From a checkpoint of a small mixture-of-experts model trained on Wikipedia: 19 layers.
Below are experts of layer 11 (counted from 0) of a mixture-of-experts language model. Rows are named gate (a neuron's input weights, with its number), up (a neuron's input weights, with its number) and show model dimensions 96-191. Each number is 128 + 32 x the weight over its row's rms, rounded and kept within 0 to 255. Numbers have three digits each.
Before each expert's rows: a language model's description of what the expert responds to. This comes from a sample of Wikipedia text that the model never trained on.

# expert 29
What it handles: Syllables after v or ov in Slavic names, such as Radovanov-i-ć, Tomasov-ich, Sov-iet, plus spaces between table scores.
gate0:163142164086163137116076171072110138165149131080149169105110144190109030096184104086087190142127118127134126130111183117144075042109036120146134115081114174166036147107118144141146098131120172106082122147143138138148163173139126082144153139128112126146107120116119146158156089134197110191
up0:139160116076164125133088155055132168144146111090148127128116165192047057148189072119104187150144159142118119133079150140165112028124070105163112145119133151198068129110143129078141109134140176095121158151137120104165144124130136078181154146113108123136138135140132135136179091083127101198
gate1:129135124119125098125068114159091083120111091144108114134112106123066122078152194142121097149118142096137169147130137136129075148152068173153144110223124129097185140127081160082096147207109114073086089195157162163122110074106154113160116174150137150203107162132111124147126136114108164062
up1:149129128092093117156041107152086120120107068129115095156111116132080154095198161137138141134141157118138154132114118123084096097126096159127122074255127087149158152158071133101098170163138127077089118160136156189140100068131140104157119184144123150156132182120127106164134173119095170057

# expert 21
What it handles: Commas and clause-linking function words such as that, was, is, were, which, after introductory phrases like By then, Until 1997.
gate0:165189183090150178139134140153067142113116125121166138156106162160149147136107197056148178125126058107058114106082193099150113102120074079154095148118161197183134112181096092104123160140113079122163122114143129115174190122127106156127105157125147103143151182095132135113090122140104168163
up0:148125157081120141127103153106176169125172112188109087186139152163192155153114179082137131120124075117224099135109120161153197130138111117115100115137128104119145164213123145100132148144152087174123090084166124119078089177127106141186132161153103158183141077098145133049068121091154191153
gate1:150145084120103050161087112150196085140118125126067185175157098178105089133157106120183142129161124096135133178186157090107116161134140094130102133112129088173120103124169114069166188159101065149156178119131089162119094133160161127053173107127111103138110095077133157125127228128110115139
up1:169127098133129098141110120156181159124165116122069180179140153197131085112136109116157102138177134099168123147136160097064129153142179087177124135118115076122101061141157155075146130178111099128155186134122197114170091119132107096082182138113148079111156112073118153088121194086166149110

# expert 3
What it handles: Suffix pieces like -est and -s after apostrophes, quotation marks, and adjectives or possessives such as his, only, original, final.
gate5:104060137114088145121168155119077117120161100137099145154078095102082123063092137116088140168132153172082116144110115118135152139139114149121135107096120102090177147140075092078139142108162118129112084136164195141092142106139109083083125117150152128120139127142127104108120150128170158088
up5:108052142135077119131190146105097102095152132120087176163081126103104127097095123102120136127151154116119073139089140077127134150140081123099110140111113056118144165128088101121076129063195131110134082149188163163108150125132100125109103113162160138116115134151115129093124204125168116088
gate6:115100114069216173103108107193107141135094145120164105098124167133152102091137173120109146140094155128082149144140170105171102157061099087103124115134101109103152122114143108146160141136121103151123104143119081090176127142114150130111088086056131116157097141131097179126193194074197110165
up6:122098118116191182091154143164118115119093137100176049071121191141149125096116160109107142146109147119093115099095147112144089146091125046094090114150074143119106163142168123168100145099132092130130160082141101087133157146082143120119111099065135072145108152106128163122162191067183097180

# expert 20
What it handles: Syllables in the middle of common words, such as nort-her-n, b-om-b, rhyth-m-ic, algeb-ra-ic, plus pieces like other, part, comp.
gate0:069140181091120132136160085115126211075115093164174069154124123131176154139078196115221111108124157146128146130068132133086140204162108150121091156082107151141144108101115109091119135158160141123142113133125105169153107149115130111140169105129081126131096101136138140109102160064105124116
up0:086180120112118137129156100099159203063095106123163118148135133169167094189100162120194139128120170157176151148141111139083156187144134138101109131096098137144099113104150125072125166162160124160175123155163061147166108121078135120116140112130097136158130098129103166124086145059077049167
gate1:130111061137135138110133174120094087103121146207128133112108131152121148157143118142086160161140101120140083126113106055156152112196116116094140180098183145146128097153177129132182115102168122138121163106084095099117050131111171159170136155098079123050189156166172122161154151115073093149
up1:119140095164125123120143157145104074116117139199110149099128078177118151140151136139109157116120097120124118160123060062175154167183131125093135156115181133127106112143180091155151123099113097195101119116154114097108073108097147143135131121104066138055152162164144141198140140120090069147

# expert 15
What it handles: Word-final pieces like -et, -em, -es and zeros in numbers, often near measurements and coordinates, such as fe-et, N, km.
gate0:108151128137124106114130137127163138137155126112120141220112163184125111090081149070145175105115156161101131111137080169103097144104107126135084077112095133182102181116147154172137127088091140169123062140126091164108086159156164145152170153166138132093129170102050147124099106109130132042
up0:117142150155153091114136131142120147133177126126119131198105168163116082096046135081144167076137146160136094077096093155129075159087168159140106130122107158196100148145106147153113126106121154136140051108151089135099126192157169121171165140111185129122152175135115119121124116107091094099
gate1:138126162165122112168102134140101114091191189151147143167151148171192147132196214135136160130182090140097128102126117153084163148128121080135114111230151135111103157154138146110163094134119109135174182101130110165097181120128172120154114123126117153173108150090184152088130109084118086158
up1:165140138175120091150120129143070116122161209156159133154123139192176171117179183116126139144171097134073108113116089180085163128107113027122148098189169097102134122166140144089160089155101130094154167098121105139074201157067146119136076113130128165161152110132170133095119133090118105146

# expert 17
What it handles: Closing parentheses, commas, semicolons and and/or, especially the ) after age in birth lines, like (age 84), and commas before years.
gate0:147120137118197091122133195168182163137153108155147135110118138148156134107120115112084140173124098162149102116105132168092074121139131100104131187105138113119115126155111133091167137132145162147093165113141145149145163128145069075137102104145125085116161108154170169144192125142117150210
up0:141159121126162063156176210154168163146128109122114150097131091141177105091176096103100120141105133150129110103125109153131077127146139127084170155086097104103162141140121110096160142177120158160085155115115103089136126086144121137105097069128140085123137109143130126161196099152090183199
gate1:124123148100149083120142184123141154159133150171139129163146159147082142060113092102141123113159135153141167120144131140058073063129074162145135110094194184139116170127115108127116124168100161128073170151139138110108143146102108100142162107136160164141109063078140094106155124082123212156
up1:115129105109121101133128135102161160156118124184153086149136161155103115071097094088116144096164174104133165120154106106058078028140092151141117095107141185112121178132119113104162122182166120160122152157178118142097121117108083096127190104168171165170149047098141117108180141100103211172

# expert 5
What it handles: Short lowercase word-start stems of Latinate words such as un-inc-orporated, pr, ab, ext, and the first digit of years (2023, 1460).
gate0:157137079076132182126115156109112116126063143152183146190056105105155105138126140148118104112216101074130146086142137118190103181105147164130111120141130174164158149099191139131136116104116113150136136118162141119136107115135067133122083125077141164112169117118143128100127091160162119123
up0:138154136114126165138033153124104132148075120153149126170078132109129104170142096176130135115115081106153145121105122131130106152114135145124131131104166154182152107127109219101144124113171109159184120076169179103130116112128124070123087106099154110133153097025105146133113107127173082123
gate1:189155163084082097175164138123134123092129140149114163124093206130139125060161057143111106101122124091118180142104113146078148144146122135164162192168130128175115124128166108107151110080128182138096159137097130125125094161128100117141088178118154166159124135104133158134143121128130133167
up1:207146155146086084190146165113159109073092131114128151154118147156123135077158081139089107121107107095100159135098114152059144149150094123153156154152141107151106137171130121113165113110104191124110145109075122065129145119114095154136086156102126160139119124109152121118154115113122141152

# expert 30
What it handles: Final syllables of place, party and other foreign names plus open parentheses and nationality words like British, Japan, Isra-el, Saturd-ay.
gate0:139106111156086188166122190141183124174211149107112151112080099162110102083160199112115123161118143157107103117140134124128118106104105115119141072151120155119146114133118104078104126107127163153098119185217125140076100095149087129142153124124085079097098108100109078171187074154133125152
up0:082127154131134174155101156147116126165166123122099160114080114138124082058194175128113109157140136169093129166153134113056119141110111141116184083173132167105155078136142125054073123124151136133102148164188132142057090093162098135143139161137106099093093168098082093140169122129118129160
gate1:136094172167156134153141130106162132145115148123072136106109126096137124077148064108158128205146092116134118108114109132135095099094138157129072130167141111147101160163112138126163155144185154150124117108131190049108103103115099136140118066156119127143189116181191175082114094209130171178
up1:183176122180096053157120115152107088100149104134130105148107168164098112237109137135103122134113125139136169057148123100106116078119096156133117122109119146046070157164139197147086101130161078106113190133140095154086152172121161083178150137126124096085109120138112108112096093130158176099

# expert 0
What it handles: Middle and final pieces of place and proper names, plus table pipes, such as Hauk-il-ahti, Ecuad-or, Wielk-op-olski, United States.
gate0:151120093130171145134119107121126136118162085147121127112116153134148059115134189127143040130124116167126158135092168120117159173166160156150130147098173141090095085146131142178154144086161120142146108099122207105151148118112100141138128168131084078140215106134153124149059103160149249156
up0:099098064165175116110160113119118116140125117183092124085111102109131078129128184148126072086113120184100155166110144122137167170160163172137140155060192111127132081104123117180130144089113157158124099071098151114179172107106113139118119192131106070176190075126116128135057078153136199160
gate1:157133182139173126159081087143116145186119125101127151153083117144146112060129118054179083137158083122091071183119126109137107128154126151102131119120079115143104128177118090082125100103169117154087137107127154139135150148178125186106147112133200113133090070101163116154109080098103084150
up1:159131139097159101132084103116102153160150143111145181089112124136162104097119113070133140135140123125128016144147158118187080131100114189134129154137096117074068117132129111105146132137154101172062092113124137170108171155193160160099120105169181131081097090112133108171112101114109085107

# expert 2
What it handles: Word-internal pieces and endings after a d or R start, such as d-ade, back-ing, und-e-feated, d-ut-ies, del-ays; also some percent signs.
gate0:135115140064132182150052104121147135173159123102101168160131144182181144207175138139163127157154128173177110110115082109112114112114081136123061112124112143168132147149217116126102148138162155087110086156205135099096133127069115124150154108152116157138141086115155136136107147089134099092
up0:165042182121115179096117156147139120104106049147168047177138156159157138129132137152194105148194103153159102070065102170124128101110076135135120120092104157110091168177127111131146148107178169072133119102125113149073176133115120120130112122100069154163147125089180123155137131146106120148
gate1:103112080150133174172140146101151147146126133107126085096097101148098126085147108163123228098126100154091153114131105152111152148119181142112150157127147112078132136147099175125144136098121083134138157092138167078147128141076155135160113100148096135076142133098096140130174131170174153123
up1:145107109163145169185161176121152144121124131118159100111091107128113123066153094185135157121101107144110158135147106141112152085121183132075130132162150131109107120174134149136112160101115078110137118133161174087132157111097138123124138127159130123059131098098134159135150094152182187130

# expert 11
What it handles: Early pieces of words after an initial consonant, such as Penns-yl-vania, ps-y-chiatrist, U-E-FA, sm-all, and capitals L, S, K starting names.
gate0:164155105123121081137092121105116186101115117109179179158113107148148103112101112130147160084138142135150026086102154172063149122133118095134121150150148147138144142121154180161103131107108150152170141147125065164135141175109142147146208161186093157124193104113122167100132155137120152050
up0:147145091083104091128059117119136186101125141148134148140128083140131121116093152183113156082122126104143083094083170169065145135131161110167107138145136142133162164108138163148086145089107160150196141150094097172144138180061117093137188147185127147156146097105126178076076099138140166108
gate1:166091113137116157110082083189128112143147138095150129108149140123164156101153184109140115135108092121146140096125146120154157166128121074098154134108097126093129101117118174172084100172118110115066064110170099151135132186099152138155078147165083101140087094139112158167105140131104098145
up1:151098137134136181106096108174111131115130153159144127082153118178157163078126193105150096115131120123106156055129146163172132142141086097099147202063041131109147129123120137151084080149093120121080122122165095154124127183091158150146067161145088115127100086182137142145087125122096113146

# expert 23
What it handles: Word pieces right after an m or M, such as Christm-as, Helm-ut, filmm-ak-er, Goll-um, plus spaces and digits in tables.
gate0:171106188116138093127145132111153168086098121125133151168127139184129083111119105165111116085140190124138099161113097135077122115148119113122162106148155133124065092146121128089060179111117133119183139179149139129154132176101186114162124173121100122145168107088117142099114094146171149124
up0:111132133147148081109134109122181121110083087111110095089150136177162114103181145189075107118119152126132120128147122103037152172154179093124116150139115199073048123137155137126056132082093107092128166168163137138121186140137117094113153123163140128132145160155146112108149135135092182145
gate1:120118109091207175100101116089060104158076181182140151120130127162102179115081113142135104089129196118104136132126067113154047139180170118117181053137155071151122184128120103124155110119099139113117101084162088097120139188133137133052122169140142128174130110103139126130136107069178159187
up1:118123122085196147119134141100071114161088131164143168120180126146100171098108152125113129104131208109109153117135087089147055129188154113116168038136159067121130187125119123141152121125117135125086117060173113091109150168155114114023130154139143111180137108115145118134152122080186173178

# expert 12
What it handles: Space tokens and first letters or short prefixes of words, especially before numbers, such as et al., km, p-ounds, de, Al.
gate0:174098115134150176121120145123120121118135145103146146143134121172150053137157088149124060122138099099108120177156124090127110097164134134131116056167121106125107148128134090119057102135178063129108144129111189163146171099125115102167070129170147125154152105096095112148129114139170158102
up0:120079075124126176103096148149140111150121129128142158127153135195144108109174096183122099117137091104144079160161066112143121139183140137110171138187105119118163146121137122134126148146181074116108132092098166171132112122121117098166100119139130138157151114088114141161146093102190176099
gate1:090122157107095138140154159132132125132128121124140169148075089131105133104229110121146170123166095168140163093107106138084100120111103084124131172116092080096143141126085141111111099138132169135102111139116093138095128104102169182122125172177089144128209158131139174165132144169144107059
up1:100112126096109174137128208135131174110111137112129141114094092106117133121184100102121170117182054164132167119113113143061102139128117093135133166118124099094139135133085118123102111139120151127101124124108088143079123137132192170118122150165111113110177146144146155144116145139189090053

# expert 25
What it handles: Relative pronouns who, that, which, and inner word pieces of names and terms like Renf-rew-shire, A-ven-ue, Archaeobalanid-ae.
gate0:160146124165108133127126164123128102120123082141128121147092135160135132116173163102197084131169105105167089107110089099081110113144135130117094147169153142095133124154076113167147099144160165136076150085157183130132107174098171113092201132154118128161181104081161087107107137141100168110
up0:232126087100117144166095140119133192092102081244066109162079184161084114158214152139118115192136108127106101103159138096082147110125090092155132122122110114174120157167113170127046130124153133116094172061151146139083141115146118089127164163217131182112119168132137156110111138149104150142
gate1:085150073081110147113126101092145123092079175111179063120113139093106065129120116137111133201147134103124104130105060096124164116146130135105082093048137099148102129114159111100143149181111156097115124158135097195118092193109137057115129122107172152121113168104051125185174145146094109105
up1:101123099121107153119118143119147133098121166134177087141091127118151064097134131121150167174134174127156071082039087095091153103160153107139096106058181150117075132146130139103135118153119122079124143106134095166098110150089111065152176231143166108112131154134129125169152121144098121119

# expert 31
What it handles: Inner pieces of country and nationality names such as I-ra-q, Sy-ri-an, My-an-mar, plus stems like polit, Brit, Aust and digits in tables.
gate0:116106166084159137100140169075083132162119111171164107153150128172201124173128103130154090134157104170168127135111073148125102149142118085209124090140155135091145178148093137100144184136100128111170123085195128130022157149143148155099112166120167062112112129142129102125094185116116110102
up0:123105141097091141123125144080109092185138093170165120152163144160219134172118146113136148135115089170170153143112091141131076159142109117163118120128117110118141178138129127077137196143123108147191126122196096121065153162156151115084111131116172087118114099070088106154102190090131111111
gate1:105089114119124133156111176141133110112155084131141165137103100132159120166101153093144131162078114128101093056181129146106135006140120111105131106129122128116138211201117108108126099057090106115150129135140122121122093163042077077075129114134089102101121138168172137167133134141175136078
up1:163120129120159125153155131171143175090074084112145116125088143186139070126133099118121092147125123153128111087118150101131082140161100138087134142194089156106172172155088112131117071180156079108145148065138115134145161103157113138090142090117177134076191183086137148029108109096122106094

# expert 6
What it handles: Articles and possessives (a, the, his, their) after of/for/with, plus field labels in infobox lists such as Batting:, Score:, Running time:.
gate5:144141127170104152164080077133051088060116088132143092105105159164124135084156141058141141177144109094168086072078079166115130126180122145116093125143110111151104165154121151140086110196159176134168212182108206136136119095074077140115168134144105104096165069101143132088107147118062171070
up5:194126125107107136164090117176121134104130091145121188164083140115176157112103120076153115106144125149161094145094067103111159153063166133106141156164087141118105151170053107072134089158099121120097142144118129104113174176122114134118101137139124135152092112089142135112067122111136180084
gate6:165132112085200095144027142109120087048186152138103152151079099141115125165093085119184142123097101066136122079165105190176095109059120101128115150164116144109150128170130101123106117127162124125118132064147142139144138152184156167125160145153129145085152159106118064121161155110154090156
up6:210089104068189105160076090116138099030161152141143127149090099116087126147092109111187148130125096069079120105131133165166133090058121141109146124133127144144125128146145075078120144096166140123102156097122135164108125172165154123140161125157128141086144162077110079127165142116184116147

# expert 8
What it handles: Syllables after an initial letter, such as T-or-ah, t-er-rain, P-or-celli, plus digits, spaces and separators inside score and statistics tables.
gate0:138146095085141101103127088103124153157131127152133114074111169120134146133146126118120127141077135135110111069031094088130104102094124113054164067102134076113127124140146114155176143131134116149178167162133046146162099140097175125128151136168110138165157104087087164100100132129209145163
up0:169127093071116085089138127116119176130138134141145117071117196137162146121140136148101110128103112135116117066041087107165112156138127090038136103105138077133189122154091118153147117153130091150132164168111073162134101133148128142149152132156156132147171080080097151124119182128215163155
gate1:095132154116081125191136177132116233116133111145126124131123160159137134122225141138169112132128080138129070169114106141056121102134109151191105139154143178153181108135084152114113160103142085161124150073178171116113164101128101144109126110141147089139216112112134126124171152140183108198
up1:144126124095123137148106171155100135160127109156120117153133167193155157143133097182221137133135113144163105117108133163075096083124096148126085099146103153157127173128056170101140131052120097106118148142081208125095127109122116114142159141094171096173194109143145140154148122057166142164

# expert 18
What it handles: Pipe separators in tables, dashes, colons and equals signs in infobox lists and headings, such as Key people:, Species:, |.
gate0:134154154136175141176157098099089112130150163104102140158097167081110140118124110111130123118112082205088169121088192180125140094125112156106151100155125091117067116112142101129176131102195184151123193149163080168153107165124132150138118176150143171089103050156141161105123157097098155119
up0:161159192134171125203136137101081181145151115121107110149119138150130133114111104088159085124120094221119150087086156147155135136136117090106163080155130110107092113178137110098187126113188164184138169170145106148146129164133138170159094147122108132117140034152172149118117141117108164118
gate1:122074121171182156109089134101100151121192086158094126085037147174168092073152129082108124091086198153117134171183084075127144101133123081127173195089155110078162123131108126146144155094230152113101086091128138131190132111134108143120169082136126090113156113083135103192144122134112136145
up1:124093147201213153139087149086088129110199090125129115122052125137163071143174135067130136076104222128103129142174082119114147100127117121145190168137129133110156155137105127167142162113226109068135122108098133131192144114131147088139152082114102107117131110051127112157154127166137147125

# expert 24
What it handles: Inner pieces of proper names like Vill-an-ova, Vanc-ou-ver, plus words like on, man, Dec, series.
gate0:132129127119185079174158131149098117078145159081103050122127144110136120164117121166099142227083130127128080120114146109153072175147162117193149102108096123169123146134079121119162134161134151156135148193089124129118176129092161125106147177121088128128176056055102147159157159100190126151
up0:143127168118210124122155117137117090075158111072113083107115141113115150113090132133090142223095119145103074121111079121161055179151121126185128130125079106141120156114059110115179127152149202141114147213113102143115150116078175140135093195151044111144184060069161145105103159123191129172
gate1:121119085101055173152113105130142103134129120162118137165116102135099138223132167094115142140171113100098122147139128101119133175177216048128134165128123127167123144137117133136110111054103155117148134159094151081114143213116076079068119166093131133106167137093098099141123150113117083063
up1:109124129141102192096105108139085134152175126119128184174064137137077141062100178116168098119147087091129140148143137125087108187139141073175173148130104132149114158121113142120111126134116137113146126185095139120129130147162090108052123146162156158059150110115117100125163174050133106131

# expert 16
What it handles: Pieces of proper nouns like Census, County, City, Cup, House, District, Renfrewsh-ire, plus digits in lists and census or election tables.
gate0:094123169129140104162099203125130126111088134142185119129161134141091173155166121070120104085132048095123141137107155142116074136116117188182104080153117141081145162124138140136039106091161129105151129130135179128079113150149170119130169102121140137084104133076169162136143169128139148140
up0:081125168125146132197122193099123142066084142143171125104129106113088178174132123070135148116132041126107096106096147124110047130095134126183108075179115127126144156099152153147034122117125147127138101156139153119096127125155150130103170097111160162095119139066188185117163137166123200126
gate1:136180110091180143090129088097124124100090140135119109144136140132148145110134084099070142113148094089188141098149061140092111168101157185120112104123136101088113159146114119177151137146122130106119226162074197077135108189124166056130107174107133172093123108072150120108078184158181151159
up1:149196135095098179098081133127070178158124119127107141158123104120154129077164063119081100125139080117170120111155108119148078129116156165107076096138109112100124114124091146159118104151144120122116194121143200043131090185109161070147135154143112158068121114094151130104092177147141170147